Experts of a small language model.
Experts: 24 experts in each of 8 layers, 272 squared ReLU neurons an expert, 2 picks a token, a sigmoid router.
Below are experts of layer 5 (counted from 0) of a mixture-of-experts language model. Rows are named router (the router's row for the expert), up (a neuron's input weights, with its number), down (a neuron's output weights, with its number) and show model dimensions 0-127. Each number is 50 + 10 x the weight over its row's rms, rounded and kept within 0 to 99.
Before each expert's rows: "comes before" lists some tokens at least twice as common just after its tokens as in all text. This comes from a sample of Wikipedia text that the model never trained on. Tokens count by the router's weight.

# expert 2
comes before: " |", " -", " USA", " John", " David", " by:"
router:52 50 47 38 50 46 50 74 34 40 59 41 47 45 38 56 52 36 53 51 65 49 51 46 50 53 51 49 59 55 33 57 56 62 37 44 46 43 38 50 39 23 60 48 33 62 52 44 54 63 51 51 30 51 34 45 79 43 52 46 45 48 60 37 54 30 40 49 52 58 43 55 47 44 58 55 44 47 39 55 40 45 51 51 43 51 33 42 41 49 56 64 39 43 56 57 50 45 54 21 70 53 51 62 52 65 47 59 55 43 57 43 58 46 62 51 48 49 62 51 41 58 54 57 54 54 51 59
up0:39 54 37 54 61 52 35 60 41 52 62 42 55 35 54 37 52 41 56 51 66 50 49 37 43 53 58 40 59 63 48 38 58 62 46 40 55 56 50 55 67 47 48 52 52 50 44 31 38 71 40 45 40 60 53 52 49 49 57 46 45 56 42 64 49 56 40 49 61 49 48 69 51 38 50 60 74 50 59 59 58 53 36 36 30 52 47 33 57 57 58 64 39 57 56 54 44 37 60 40 53 49 51 59 44 42 61 47 56 55 50 41 60 55 71 63 41 33 58 46 45 60 47 79 49 44 47 55
down0:57 52 33 55 33 42 50 44 65 51 51 47 40 54 52 65 37 50 67 57 50 43 58 51 43 58 50 60 47 78 42 44 34 44 55 44 51 34 55 50 51 48 44 49 42 52 38 38 50 55 60 62 55 54 60 71 46 66 49 48 58 52 47 47 64 51 32 70 38 53 47 58 53 30 59 40 39 37 53 52 48 51 53 53 46 47 55 44 51 62 62 57 58 54 37 42 47 47 61 60 53 50 53 53 36 35 59 46 61 49 47 51 24 54 44 55 64 48 72 42 48 50 26 54 57 55 37 44

# expert 19
comes before: " of", " in", " and", " for", " to", "."
router:56 42 42 41 42 60 42 62 40 54 53 48 43 57 42 44 44 50 57 52 45 56 59 42 62 46 53 55 50 63 54 53 61 51 58 54 54 47 52 50 40 55 58 41 45 52 35 36 52 60 43 59 37 32 37 58 71 36 66 45 48 52 37 33 27 42 34 44 46 64 33 46 46 49 52 67 63 45 44 50 54 52 44 36 51 51 35 57 57 38 34 67 45 56 58 38 53 31 42 43 61 49 57 58 52 50 62 43 35 32 63 40 47 49 60 34 43 45 72 62 47 55 64 55 43 55 46 72
up0:52 64 62 34 65 40 53 46 43 47 71 52 47 40 42 30 52 46 34 38 54 45 66 61 49 49 57 46 53 54 45 33 57 61 61 48 47 54 41 49 68 55 49 52 43 35 48 48 44 41 53 40 47 79 57 63 38 29 43 57 67 62 56 70 67 53 53 52 51 53 36 43 58 58 54 54 57 42 45 53 46 53 57 50 75 32 44 56 52 41 40 41 42 48 50 53 44 42 50 52 41 70 47 47 49 33 60 72 49 35 56 45 41 32 42 50 48 22 54 66 49 36 54 45 57 47 34 32
down0:51 69 39 60 56 47 37 48 40 47 50 53 35 45 51 42 48 45 49 54 50 52 38 50 60 50 40 40 40 60 59 56 54 66 55 48 66 62 55 56 49 58 46 46 73 54 41 63 65 59 55 46 42 69 45 56 43 32 56 48 45 53 43 42 44 53 58 63 46 34 74 59 33 44 63 45 49 47 50 49 44 53 53 57 60 47 56 54 44 47 62 55 40 50 40 45 57 38 61 63 36 37 45 58 42 44 39 25 53 68 39 55 32 51 48 54 59 57 40 54 52 37 33 60 46 62 50 50

# expert 22
comes before: "-", "|", "\n", "=", " ", " •"
router:48 43 44 39 38 54 67 94 40 54 58 48 56 52 43 38 30 56 49 52 62 41 54 46 49 47 64 50 52 66 51 37 57 64 54 49 53 45 34 41 46 42 44 38 31 54 30 38 47 56 40 43 48 50 50 52 57 52 68 56 56 56 46 47 48 56 45 44 56 47 39 53 43 52 48 61 56 50 44 50 64 52 45 58 48 39 26 46 44 50 49 60 47 43 54 48 57 38 43 19 64 52 42 49 66 56 43 46 54 36 68 29 61 33 40 54 52 60 63 55 41 48 58 53 51 41 50 51
up0:42 60 23 47 64 48 37 44 35 57 53 59 50 49 68 44 65 46 61 60 48 50 42 58 39 43 57 44 53 64 43 52 54 51 55 37 62 47 53 32 29 64 37 46 42 68 45 36 47 49 50 58 53 46 59 40 43 58 65 38 47 50 40 54 54 37 41 66 60 64 47 55 51 29 53 58 58 60 50 64 49 60 60 51 40 52 65 37 53 46 55 38 45 34 62 42 56 59 46 47 70 49 37 56 47 52 51 59 41 59 50 60 23 65 48 48 53 44 55 36 43 33 38 52 54 60 47 59
down0:65 43 46 52 62 49 55 50 50 50 50 64 56 27 58 51 58 47 26 59 55 69 37 35 53 60 36 42 41 26 55 51 37 47 56 48 55 57 59 59 61 53 36 53 35 52 41 65 48 58 70 55 55 61 40 48 40 58 50 48 40 43 69 65 42 58 38 52 53 57 50 46 51 43 58 46 46 60 56 65 57 49 71 43 67 51 43 51 44 60 59 33 40 58 52 37 52 38 54 42 51 34 43 33 61 41 43 51 43 42 46 53 62 39 39 40 82 49 42 54 51 51 56 53 46 48 44 37

# expert 16
comes before: " the", " a", " his", " an", " their", " its"
router:38 35 38 43 42 60 64 56 46 42 42 49 56 42 41 53 38 47 42 54 56 53 50 53 47 53 43 50 48 47 49 33 49 60 60 72 53 32 33 54 45 37 40 53 40 59 56 53 52 71 37 51 50 51 43 50 53 51 51 42 61 66 47 48 55 43 51 46 54 47 31 56 36 45 50 63 74 62 42 51 46 59 32 41 54 40 42 50 33 46 43 54 44 38 52 51 59 51 55 24 50 67 46 45 51 56 57 48 52 63 60 44 54 35 41 50 41 48 62 76 41 47 50 66 50 42 35 52
up0:45 51 49 44 30 44 66 47 70 53 34 53 42 64 49 70 41 56 33 55 59 60 52 58 69 56 43 53 47 51 51 49 39 57 58 67 68 53 57 50 62 28 47 55 42 51 55 44 42 46 54 46 43 58 54 59 68 54 46 44 53 57 57 47 58 40 44 30 51 52 41 36 48 33 45 64 48 69 56 29 38 47 64 43 48 48 42 63 57 54 31 53 56 44 58 42 26 44 50 67 53 53 49 68 51 36 50 49 57 43 50 54 66 33 55 39 36 64 51 41 54 63 60 60 53 33 64 48
down0:37 61 41 52 39 54 43 41 27 51 57 52 26 64 54 45 61 52 62 51 61 42 49 58 44 52 46 55 69 56 58 67 53 65 48 51 42 47 61 65 67 54 59 54 53 70 48 51 61 30 48 52 49 72 32 68 53 59 51 40 42 52 42 51 59 30 64 65 43 61 45 54 43 63 37 44 65 45 45 51 43 44 41 46 32 50 49 60 45 53 39 46 37 56 62 73 54 51 52 61 67 39 63 66 37 45 44 52 71 49 53 41 44 52 46 50 47 22 55 69 52 50 59 64 45 50 33 70

# expert 7
comes before: "\n", " The", "The", " He", " In", "In"
router:38 58 40 41 49 57 57 81 55 34 48 38 40 63 34 36 46 42 40 54 70 52 64 60 49 38 56 55 39 49 54 48 71 53 51 57 52 36 50 46 39 38 58 45 51 50 47 34 41 57 36 40 52 47 46 44 52 45 50 40 41 54 66 44 33 45 39 50 48 61 45 58 63 41 40 75 52 36 49 58 55 37 37 54 52 54 56 43 52 36 45 48 42 50 45 52 42 46 49 29 47 50 45 50 57 53 58 37 52 49 48 50 38 48 56 61 45 45 59 49 33 50 46 58 46 51 40 47
up0:53 70 54 44 60 59 46 50 44 49 35 53 47 39 65 55 41 39 38 48 37 40 55 29 52 54 60 51 47 50 22 35 57 55 52 42 47 36 45 51 39 32 48 51 45 45 55 53 60 63 53 72 29 45 39 47 51 42 51 44 49 39 58 47 42 53 42 64 30 75 44 36 29 20 41 46 45 40 36 45 45 47 58 51 46 36 48 45 62 60 41 25 60 55 52 49 53 33 31 60 56 32 69 36 45 49 54 55 61 51 47 46 44 46 42 51 44 51 41 54 67 57 65 43 54 55 48 61
down0:41 43 58 42 43 42 42 53 62 57 50 43 43 53 47 54 54 25 24 43 49 50 48 40 61 63 34 42 64 38 55 80 57 51 40 60 51 53 52 55 52 46 46 59 61 61 41 44 65 38 34 49 54 52 40 39 36 60 54 46 52 43 66 48 28 39 54 60 60 32 63 61 54 46 34 51 45 46 40 50 53 40 46 50 40 60 52 56 49 38 66 58 46 55 41 66 62 40 45 46 65 51 41 41 25 31 61 53 55 56 47 39 49 47 42 54 40 49 52 58 40 46 12 68 52 58 46 54

# expert 15
comes before: " the", " a", " his", " their", " an", " its"
router:36 42 49 37 49 51 65 60 45 35 49 47 46 63 58 54 39 54 54 45 55 33 64 48 44 51 52 44 47 41 46 46 57 49 66 58 63 47 46 60 45 35 53 47 47 50 40 56 49 63 44 49 28 55 47 33 64 72 59 47 66 53 38 41 39 45 43 53 28 49 39 50 49 43 39 69 55 47 44 64 64 39 55 45 50 30 46 52 55 42 38 49 53 51 47 48 45 50 48 15 39 51 47 49 46 66 48 40 32 53 61 41 71 37 59 50 48 54 54 47 43 54 58 49 43 47 27 60
up0:61 59 57 44 43 28 58 50 59 58 49 61 44 59 47 60 49 56 51 80 53 47 43 58 71 53 40 56 56 48 56 47 63 51 59 58 50 31 38 56 44 56 48 59 39 69 38 54 58 63 39 58 65 60 56 53 52 60 41 48 52 38 52 39 35 48 71 37 59 45 36 48 52 53 52 54 65 57 68 51 49 46 34 45 48 42 60 54 53 56 37 28 46 31 42 43 54 46 53 54 53 53 45 43 51 55 62 55 52 53 33 52 40 42 57 47 40 48 49 54 55 55 40 49 47 31 47 47
down0:44 56 26 49 39 46 38 51 60 44 54 57 42 47 47 55 36 41 35 51 73 51 55 81 47 58 51 48 73 46 43 64 58 50 59 45 40 70 58 41 44 49 61 45 49 35 60 51 36 49 47 49 40 56 40 49 48 47 29 51 43 31 35 38 56 46 62 68 69 65 47 69 40 62 49 44 29 54 37 55 47 67 55 53 64 50 41 62 52 60 58 54 45 44 43 59 56 46 49 65 66 46 56 35 43 29 46 48 55 42 55 35 54 55 36 53 39 41 44 43 42 54 26 44 48 64 53 49

# expert 17
comes before: " |", "8", "2", ".5", "4", "9"
router:36 46 45 45 50 54 53 69 51 67 37 49 39 59 44 51 44 44 59 50 67 59 62 54 54 38 66 53 46 57 60 36 46 60 54 42 60 39 44 42 31 34 51 40 32 60 38 47 51 47 39 56 38 40 48 48 76 37 54 39 57 45 63 51 34 53 46 48 55 49 46 47 42 35 42 61 54 48 51 62 43 57 49 52 50 51 47 45 46 46 44 49 52 47 64 47 41 59 48 25 47 57 47 63 76 54 55 44 54 47 57 41 47 35 47 53 50 48 48 48 43 43 60 60 53 40 40 69
up0:45 45 57 57 42 52 52 63 61 37 77 62 68 48 57 58 53 53 56 65 43 52 56 56 55 36 70 54 57 51 56 50 60 46 46 46 51 46 43 60 42 44 45 43 38 43 51 39 51 57 51 57 35 57 37 70 40 33 50 51 47 48 49 52 49 55 20 33 50 47 47 44 48 30 42 56 38 54 48 44 53 69 53 24 57 54 46 56 46 52 35 41 66 36 28 53 51 50 63 54 64 41 34 38 41 56 56 68 50 43 58 31 58 41 46 45 44 59 61 50 56 60 59 49 40 49 34 45
down0:54 43 54 44 59 49 30 46 55 49 67 51 28 33 65 57 43 64 62 56 46 60 57 55 60 46 79 38 57 54 48 64 55 51 38 53 58 44 36 48 50 63 53 71 37 59 42 52 63 69 51 55 53 49 45 51 56 48 35 66 30 42 45 39 44 47 47 44 63 67 63 40 57 30 54 60 38 40 58 59 43 56 42 57 63 39 56 56 59 47 39 61 64 59 47 41 60 30 54 43 51 67 59 47 55 58 69 47 54 55 44 29 42 50 32 58 45 59 48 44 54 50 62 58 50 51 60 68

# expert 6
comes before: " |", " –", "),", ";", "1", "',"
router:41 48 39 37 45 48 47 62 49 54 58 47 59 56 40 53 40 33 32 41 67 52 56 53 55 63 48 50 58 65 40 52 47 56 61 62 45 27 43 56 46 36 46 59 34 53 55 50 49 56 50 60 43 27 49 55 59 35 68 46 49 48 58 41 55 48 42 45 46 53 31 70 55 62 52 69 53 42 55 55 44 47 46 40 44 58 34 33 49 30 37 48 39 45 54 62 32 34 56 37 51 62 67 53 76 68 60 63 37 42 53 36 53 43 44 42 51 64 54 62 63 52 59 43 37 63 54 63
up0:31 44 56 44 43 57 73 48 35 52 50 60 59 50 27 50 50 31 31 33 60 53 48 52 71 55 57 47 41 44 37 44 65 50 65 45 41 62 64 69 57 55 36 54 47 44 52 47 52 47 56 65 54 59 34 49 50 55 43 74 43 59 35 43 46 43 42 57 41 53 60 56 65 51 61 53 54 39 43 37 58 52 55 54 40 41 49 62 30 24 27 51 51 55 48 57 66 47 38 50 62 70 55 54 54 39 63 31 53 55 51 50 47 58 47 35 65 60 56 51 54 50 46 57 41 51 46 51
down0:54 61 54 37 59 52 47 22 63 61 50 41 56 51 44 55 21 46 46 50 46 64 50 54 49 61 73 48 42 59 44 44 49 53 50 59 37 60 62 53 54 57 48 61 50 35 34 43 59 62 60 77 53 51 47 46 51 49 54 55 54 47 50 54 50 57 38 41 41 51 54 49 47 44 53 53 58 51 49 47 33 58 51 52 52 57 48 37 42 44 47 46 56 54 57 52 36 65 51 54 58 66 53 48 45 28 54 69 35 60 45 34 54 69 55 57 44 59 48 50 61 43 33 46 53 50 47 52

# expert 12
comes before: " |", ":", " ==", ")", "==", ";"
router:41 43 53 32 43 45 58 83 44 40 56 48 31 42 59 59 45 58 49 67 57 50 55 60 53 50 49 49 36 63 54 58 50 53 58 60 48 39 56 49 34 24 50 42 46 46 45 32 51 59 42 51 48 43 41 58 73 44 54 38 61 51 39 44 43 53 57 52 53 60 35 66 44 47 40 57 46 52 46 61 63 55 55 58 48 38 47 47 36 42 41 56 36 48 67 52 43 39 46 37 60 54 43 58 86 61 58 38 45 42 63 50 40 37 55 46 57 52 44 59 29 69 65 69 51 36 54 58
up0:38 40 46 38 30 50 54 52 35 56 39 57 59 47 29 45 50 33 67 41 54 56 46 43 50 53 56 46 49 51 44 50 38 57 56 53 47 59 42 47 53 50 56 57 70 49 51 52 53 50 43 40 33 57 31 38 62 44 67 40 60 71 69 54 33 42 46 44 45 50 52 36 51 48 63 61 43 49 45 46 50 59 43 63 34 31 35 46 46 42 61 61 39 43 56 51 58 50 62 44 58 61 65 51 50 45 59 56 45 40 54 56 60 49 58 57 38 48 47 66 59 50 51 74 51 18 47 64
down0:42 52 56 54 43 46 53 64 61 37 37 51 44 51 69 64 53 54 47 38 57 44 49 41 41 41 44 47 35 59 47 71 49 55 57 45 47 28 51 51 60 37 29 48 46 60 36 58 47 48 47 52 49 45 52 65 42 48 73 40 60 63 51 55 50 48 47 37 51 65 49 40 42 45 47 29 46 48 42 53 58 63 56 53 55 35 40 67 48 59 51 55 57 46 48 51 53 49 32 40 54 47 37 46 45 61 44 72 46 49 47 32 54 39 54 60 39 46 68 67 58 57 55 59 40 42 61 33

# expert 21
comes before: "\n", " ", " 0", "-", " 1", " 2"
router:33 45 45 36 44 49 62 76 55 41 51 41 69 60 53 35 51 43 53 56 54 53 53 52 54 48 70 52 50 57 49 34 50 46 68 55 66 45 43 44 37 19 56 37 42 46 38 34 55 59 35 51 46 49 50 43 71 46 45 42 66 56 59 52 44 42 52 58 54 48 48 61 46 45 48 65 67 50 48 52 70 64 53 59 49 44 43 54 38 43 44 55 36 37 62 49 45 59 47 13 54 64 41 66 50 54 55 44 40 46 57 51 55 34 55 51 45 49 66 55 42 49 47 59 41 63 35 63
up0:50 55 31 45 45 61 56 53 40 39 49 57 41 60 50 55 50 62 44 40 48 46 52 73 72 70 60 65 71 58 43 61 63 54 50 39 57 65 50 51 64 44 60 41 58 66 60 51 60 45 52 59 40 54 55 60 68 41 47 60 24 45 47 57 41 42 52 50 52 50 49 50 57 60 43 45 40 52 48 47 57 56 67 47 60 55 43 53 48 55 49 40 46 46 46 49 48 27 45 38 53 37 44 27 47 36 52 50 49 23 44 51 46 61 39 55 45 35 61 40 47 66 57 48 49 45 60 44
down0:53 45 50 58 67 66 47 52 53 38 35 42 47 60 45 45 44 51 17 48 50 62 55 47 46 44 39 44 40 65 46 74 50 60 51 50 49 46 67 43 35 52 43 46 55 36 52 53 41 66 40 55 51 32 56 50 46 59 49 58 49 62 65 50 35 39 46 69 54 51 42 62 42 50 44 54 53 66 46 58 44 59 59 51 56 37 25 38 54 59 50 40 45 52 46 46 24 37 41 55 52 41 29 67 57 52 46 54 54 53 35 46 53 45 54 53 55 82 46 62 58 45 46 39 54 53 62 54

# expert 18
comes before: " to", " of", " in", " by", " the", " on"
router:47 53 45 40 38 47 68 50 51 58 50 36 32 45 50 56 56 49 39 53 63 63 57 61 30 42 65 53 58 61 45 51 56 69 46 54 63 35 43 43 47 43 44 31 44 50 45 38 43 68 37 44 45 50 48 46 67 30 57 45 54 52 39 51 53 47 45 49 54 50 58 62 51 49 43 54 63 22 50 34 62 37 52 60 40 42 31 46 58 31 39 39 34 43 57 43 65 29 55 49 68 57 48 55 74 68 46 43 37 50 60 45 59 44 44 55 49 55 59 60 37 57 50 48 43 42 36 58
up0:44 48 61 36 40 44 40 50 42 60 51 50 69 39 36 41 52 41 52 64 65 52 64 48 55 44 58 53 41 54 49 44 70 54 61 62 79 54 66 69 46 55 79 40 49 64 33 63 57 62 61 60 69 70 40 57 58 61 51 55 47 49 50 45 46 42 64 45 64 44 50 53 75 32 54 53 56 45 47 56 52 48 60 49 50 53 65 51 54 44 51 44 53 54 46 54 48 40 48 47 30 50 40 36 49 67 61 39 41 45 49 56 47 50 47 57 61 64 62 47 52 66 32 47 40 47 25 36
down0:47 47 48 60 68 53 35 48 49 41 47 62 45 51 62 56 35 49 46 62 55 37 68 71 48 59 58 60 47 51 40 51 57 40 70 46 56 52 71 60 55 34 53 40 43 37 35 67 58 34 48 48 68 69 48 48 47 43 35 70 44 41 59 51 49 47 50 69 55 61 45 62 50 43 54 41 34 45 60 56 42 38 50 46 55 57 44 48 48 58 62 34 61 52 48 55 63 49 50 53 52 45 47 45 48 74 39 51 28 48 43 39 56 43 54 46 61 58 49 50 47 57 39 36 49 44 51 37